config.toml
n_layer = 12
d_model = 192
n_experts = 256
experts_per_token = 8
d_expert = 32
d_shared_expert = 0
activation = "geglu"
moe_layers = [2, 3, 4, 5, 6, 7, 8, 9, 10, 11]
router_score = "softmax"
normalize_top_k = true
routed_scale = 1.0
balance_loss = 0.018
balance_bias = false
init_std_router = 0.00694
lr_router = 0.000526
vocab_size = 2048
norm = "rmsnorm"
norm_eps = 1e-06
tie_embeddings = true
optimizer = "soap_variant"
lr = 0.00489
beta1 = 0.95
beta2 = 0.98
batch_tokens = [32768, 65536, 98304]
seq_len = 256
train_tokens = 525700000
steps = 8563
dataset = "wikipedia_en"
Below are experts of layer 8 (counted from 0) of a mixture-of-experts language model. Rows are named router (the router's row for the expert), down (a neuron's output weights, with its number) and show model dimensions 0-191. Each number is 128 + 24 x the weight over its row's rms, rounded and kept within 0 to 255. Numbers have three digits each.
After each expert's rows: a language model's description of what the expert responds to. This comes from a sample of Wikipedia text that the model never trained on.

# expert 55
router:106136112166116130092194135157113127166107114152154117107142144192126133141142138134119080137103139100157112105135103123165149109154156148113170099143103140142109143142124174129101138109121135108139164129153142115081191108121153107141124126133151124086104141157109105133119141165153116130107115139116121114125138133154111125110136144111116121097158171157117127159120114137128115164107137142147069062139169087107150107144139124089107119133152121139125175116093101137108099145066175087115136114137124112117131112152116170133126114147109138164136099134088155128166123168168104110
down0:135175136118115103093137144092122093111128099150168152128112130147139122115110137146108128136104092106135143151167078087107129110156134125167124104112109147131151162127159114149143097159174105134138123153149099116109109100202134112123125118109129148145138111124144160137136108179080092103161162137095136112100138166104152120140162128107097122127127079129150161120105092117105110152157146117129142114132124130118100115144106114132158157130139166123152141113181142137090128102156118094152134125111119166134095172154102138156140168132105092072177165121114137103191138143130136128
Description: Initial g, reg, sh

# expert 15
router:134124123128115141120162139125114105133116116089148184142114143132147119097173148178125127128081156087161128157096115123115155130108137144125152118098155121112122151171172136126105133152110137151140150049139122141106182116097154085074095106101150106117118108124132123103090139153162119121126177154119104158107137111142135140120115102104139124135120148165158117142118140128098092113117114142093130137149115166137156099129104129114103172147145094105106092130123142074154145090106152092147147148169150120115116146159107126121164144124106168171148146167101148163153130116135121092
down1:155125174125119136111158146117122140106077132198121149127125119111136110077118136104097093125156108170124157113144159135138120123158160093142127145086136111105145166121113141117114130115136103158115122135157100170121089127137166081122114141143153136126099145141131158132116106157129126128146127115110066187132060159102149129103166119138087111128158113111123134155131136143118074125097153129136126068130084162134068134076125120097151106136135109124155088115114096158127111126123113141115110144132123099152106146131144164135114128117145146165137101139108085139089128157133122092
Description: Latinate word stems

# expert 60
router:121125161124153164136141163113098113121138128162156164125093136099157118120108110118140152123070122118102131097127128159097116132157159140077136095125117162108098099112101158129075155127131149139098126147107151154090100130137123141134136110090118097129084155084085131124109112105153100141114115109142114112082152109134099166136112144166116125134136155124108133143086151165157115114125126127156121097102134170094107093145154091120151083121115149141110132194149095164109097162098104110127111164156113108096103118131155138112105144135114149148151176154136111185091128110113129127
down0:107162096128188145115086151115106128127078134129118139106140107135180150076095142132137187089132127121158081144101095129077112105142140133130090105106097128110107105143121144149074127118113153126108126094095162157132138169092094089135180124112127083130134139122166131140097132142111152151112143133117111149123119117120121126137134131148145160113110111130138117138135137126137110165131117142150084134178114125104114121148113206163109145149137120124155123151135135120168136152133121132138134148108167112154195142138147110110135098092174177116137154109140136149154110135092113136
Description: Table cell separators

# expert 10
router:134151159157133161142162098092126088130152148123093150137126100101122125115112150144154123089110132122102102154106131150138126097140131149123118127109163118125145116072154091128159156149124102162128126129150134068093158120106155122111141140128116146158105113177158142130098117108147117171169142116121104173163160091167077151128118143123147108114133113139158117132151145089142135113153113113127138100141152101080109072131149137129118127119133079166110122117127119051156097103098132112176152100107112106126142127125159138135097129133128124120157142174131145191112158134168152143
down0:105083171129143140104124128085145141141113157139165082147149105130142103145141101079118156108100148168122145114117145165132143128157146106108105116111123120163118123108132135105150156099126154152080184078121127128140138147111093091114159131144130105175158092132122131115136098122092115129159129138107140143119126132137151119189111146140086134156130141132134153145183130084118104113147154134148127113111124165135160115094130123133096133129111092146100135116142134134093128140121189136148166115109162127124174158119139136141119123166154126216134147170101117155096149117123084141
Description: Latinate word-middle pieces

# expert 25
router:142110136144170152122146103120147144157124134126128088117097132122122134078122146107140122141108138144118110101132156146130105164102148138121105108136146135095104151123166128124078148155108134133139119141117155122149137107076121103139150139110165132130122148137112119160154148084146175110118133086120150185094106152168139152128136162132112109078151083136117141124102163087152106163144121089134126143088140122186136118129182072106116100124137099130166124147112141162099117145183109122163158105112131080134130172117119100116148114167129091157166084093143112147115112151155125107
down0:139106130124124119151149169117151118093129136096101073117122149127116110113128083105097162143156155154151134120173121144108124158159070093130134120139143144125107157160116093141096147126134113148105158168139165141119094153125080102107132098137144104104151094112141146125128139140174098176132080114123127150124103138151095187088089100125114122156136120139113123072118109144099130144099139130134139133114119159134131145147127140139070146097125127070138126155088160129133131171136165153120131110124143089053161140142111121117115133105129132133177116138128156102116102119134155155
Description: Word-initial M, L, P

# expert 22
router:133135122135117101153094149156165123108073108143110122165070121159090134180118121138153126116131098135112111115175130111150117143132086110083120106125105141132097116090132155110148124135111111109106153142145134150113092119121104117125130152090143085154135103155138172127142160109106152110126112096160139122155105150129133143140052141152127115181116144148117111107132166132134111155126137102137125109110139147079118086168097151145114123111083116103120135117168128163149131132155140135090093128113120165139158162108143155149096146081083120118141161139096144167150079146134117168
down0:147152145120087139133154118110166145121136130153156134071119137152135142138127106119129090147135144116153133108120075106151141072134115104123141134155127132134126096103107150122072112133124165108124127153101128164115135123075165116096129104129095117174165126122105084166122146130115127145139098143129148157051117154117104142126143147108119191135145158134129155119122175122144099122165110138149099141130117107168151117128137140092104205102173133079105108104136094143120121136174125102138130183124140111134113087140121149104158138113152110170105110121093139123120149144116113123
Description: Table cells and numbers

# expert 54
router:135121123083112136129134124130171155162173114159151082088156125114104104118118148140130125120106138132114169154133118108169125137099143122146107109113144145101140113137092145131112084136175117113140145127119153149127115144142160147132142173143106133146118154165122170127106172096112126151125118117148103138110115120121153088101096097116155126128117140181105059138098098113116160086146167135139131124181146139177130114124158091134151085133091115159155086106143080102131120106139168126109087129131143088137125130141129069104153162082141162132128089145097136124102122112151141148
down3:093140120114131116108139131144095107166141140124132129132120145165107133126148121145132108139145105184144118084100132138089096118178109132170119180127127169163122145125156155126102096126156126140129137076141162117126121145149118154081123162114120147140110111123132093166119158124072142128164125127108118137127138148127133148141187194123107088139165140116149132123136136154143139094107072089108112147100138136126136136156104141173173094102065143127121141128090134120119155144111101141177125173149099122119123125172147098117115124123132120148133118150108114155172139152083163096
Description: Plural and verb endings

# expert 43
router:100118146155130147153120100129167105129126116133125118123127108140110173126122101124143111144116110099177152143114124137110147113159124146142155123122133121121125176111130191135162166122124165104136160106094084085093145109133085139161171129100160115143158101099134078122164171140094163128161151132152143118136131136160108114108091124106122156070128120129153165152135158086101127173093128098170117149138118145121106094145127161086066130161113115156088094109132151123129145152151114172116166126168130099098111141122141132118115116146086085121136118134125132136115128103115153147
down7:174119138097115144120161128165130139120135112126123121152108152134119111132125105155158174168107184099130117114148159106136109122099158085154109148127147133103144162144111138113126169133095128147095119137101120100115129138142118171133093152110173120119146148107110159122138181135108100136147101127092155176160132119135119125179099125145119130129103101154125120149097112170137186101156150174137120130167129116173128115126156130151133093120149133135127131074132131124135166104166142131140127089132149118154111135156109138122202168144090149105124104180177135107172103147112138106
Description: Sports-page initial letters

# expert 63
router:102171131119144105140114164105140119155146130153130117105102130138098127118118163095143148135149102086124104132100157168155140127152145119094093119137115095164116136080092107122125075149133124118108108125109165149100139121175121126162142120106100136167120166175128128125170115121137105120117120143067135145150100145122110168124158136132130124105169130092160147167140097132123126133126113145155102124137082163167154139131108154156150169155130146165140131128151170159164177172128086105091144162107108132131126116116175131115107120080149137125122151092166100131108158109162102111
down0:129162112163104128172174080140144109118075144106107123113122136136097093132109165150156116097158158102140155107139129142117142146116177160115112079111109143115151114082099151095161094107099165128110188131085133137160111120118095096141121128099142160116144110168130121119132133141076144147167129157108111125126119125112144152102128145118111129163145170155135122164105098118171127106123120123163137118122157132129171086127118156164124153084142132118136145105127131124112118090114074155124115092138170144095124136146165121133159115122119114136155111137147149102115113164071130094
Description: Conjunction and, h pieces

# expert 50
router:140168148129091140140142107105122083110132120118097123117130143130147112114101191144146161102076160159131135169107142094149109163130129175163121130138127143088142149114124134109141143124154140149111132158078125152106126103103125127124176147119134144118115172154149115152148162091160108155087098129096131136149156104113104154161165122118119097146113115146113167122114147105122130158137127121114104127172103128118135102095159098106113134132175140143097171101176161133084095104092143159110104093093110130116160110152140129140076094171140116142145143166104141123121132134119171156
down0:113197122123133150148137139144121132169126102111135121128113123122093089146099118125096132132107123182153070120125146101120145106122109130152100154109133107120096108136103118152134144159124132119108097111117121154116136179134125093138144132113163143091168152116167181133143093144133137133109170198152135141160181151136136164099142099141137094140133136111113156141139072127122150151152096106147138173152117122124146140128105106144179100118137138122080113146143151152097096110144112146120141089155149160170144130121099153129106126174135161097136131119108118098100138178172144114
Description: Learned word stems

# expert 4
router:105137093107133159131136146149143167133105132134123105086139177091159118132106126088128114099186098141074121110134122098083113160096129132139096107102155157158149140104126121112155100117131078141121125116134128119126109155161152177131122119112113129136130122118128156158142120093158112096102115115145114080140087111152170119103135081157136109164106169115121087180124151106129125155144160106143148126184114112156151127134116122136133110115133153141133085090122110151095173107172137158139146130136141112130108149109097068119168146111138160091121096123119113096112133079129117141
down0:146087117129117164101136126122107148136146147143093113157118140164125117109135170128146124161171109133132121140161129167131122088128138161124163139119123126144142173119099117126103117148179136139129151091167098124174058119109143122103125154145158126153127094165088091135071087089130104104156123073112096113138135121123137179128093126091107140127112107116153135122072148139126128121128145104100109097122104154137146118112155146137165137108141179096139186162102124119147134166140095085119150143113123133145107123121123156107160132131143133162122141116124072085158133115110148138
Description: Past-tense biography verbs

# expert 57
router:081150117109137102106109111161100113155107158123083123106134143163121106101143154104115115119132112122087097079117167130161127125158144104065151090146103113134085134071081105152105105149139131128123149136087133139162133127107113167131120139128118110151156140102127091100143150133125150102112116135081143129137159123137118156148131105125157114121157152106119150160109084122136130163100122144143093093102097143147147113103126165133128142156146120106121097080119147124128132169098106090068167138153095078157146115147175146141112103140125122142130131173126089112124084119151142113
down7:147122130163139196166108148169138135180181137113108119137124161138074070165139101120117138143131143095138060107139113109153080148150118116111133112108157115188112138101140096130137115120189126130115111112102112142146102170150129102124092117178118114101135186153086130144107092129105146116159118106134121122155124130143118178156105148154134129136137130093132153143147113125135192115109139132135102132172135162130121122108118122159089150127145151124143104161124105122151144130139142107095141149129101124149127165090160097138135130132131107105123085112123113146129099138121153129
Description: Letter h word starts

# expert 47
router:126156136132118117123137155132142146143111103134140147127107094136146092125161084132119151158161157092135141174154159109147118116143124094142139137098131152121199168131130143168124147123093170160163145115131128116145159125106131127079110169093116149106045151135102141142094148136155125122130123131151162116123139116133135129095167167138148155122096151184173113129080134102134148110121123114146150112139118117163097175111131118132171112110153117101123114163128105088115142156141141116097112131134169093128077129160139118134102115142189092152091118130121103149145147135121160108
down2:145114096140129089133100120148107131175128130105158130142154155128142135098144077109127171130132145171147100101121122122138090138128123126173183108110142135135116148108144106109129096159159106120154115168141140081144155114166164130116103159140123112139174116090134120109107155135111148147126095152100123058102130106128144156111133120151119133159127163152133158117149068141158148117135094153175148126141134118104091116114127154159156178135114086123107105143144070137102120122136141155114154164123091079144147137142153156151150140137128143114152134093137143107122148065100102119
Description: Line breaks after headings

# expert 51
router:142149083134137160148104107135102115082079123116110123154124164123155115131106097102085090102112140154124122105146144104143157151141155107128171145129091115094114111156118109108119096124128128127123111147144161151136143108129115178127122147135104151086129152108170108108091132154170140089160153147115152140109113121125168157117153149138174119168113134132125116146135152088136124120155100084135158149149123138114153121158160120134103097156068107078133113117162131075145088117095173126140111147128124124103129088156110118146152130155082112142181095129122167094125116144151157151
down0:110135139093108132136175118133146145122128136185146122146150124119162109170103148137161169159121161149114151142121117115095100143103111112136177170167076130085133093146136122095133120114075132128097154129112124155108160142123179133106165119128104118113110092111123136128153160134102173101077128134165146105136112118100133128152131097136146195165085098116148160125123139128133136103093124132135117108110156147202157125133120100161094115107111114114141118133175141156157111108120074100119149120126145125126133113140094070109138141102117154114108122132117117079138130109125129125
Description: Pieces after f, s, w

# expert 33
router:123154085148166151113104091092170150158099157136110096131115129159101127114117120114096112133111095149137128110119116128158112112125155151152151126130151171130111130107166132088129165168156096117130125159128123112136131139100126131169091084156159119128093104098100100161108135102132157108122142097109146124110122124164117149109176150133117093135137124176101154159143153146171128153152121140124106152131107124101091090117165084107109119120150156126104149154088168148113130121116174137086174163103111084114134139101102157160122142157131141157125084078137118141128109118134107174
down0:148082175114111119162121104084126184146128126151144131133136112136126121110135167124162128176098089161131126121130137106134167129159092141143102159154145135110146104095151107107107135117138096147132169152076114132147117105091074092094150096098113125163145086111115128124107098167122122108139139116118141122162125149128120120172139138116117101105089114135142117128095140134095131131136141119143099134093125148156134110091099115134102098069147096128095163158123161123105127176124143103147113124116156128142161167105084142120142120151095159159141099129088087144097097110083139145
Description: Letter p word starts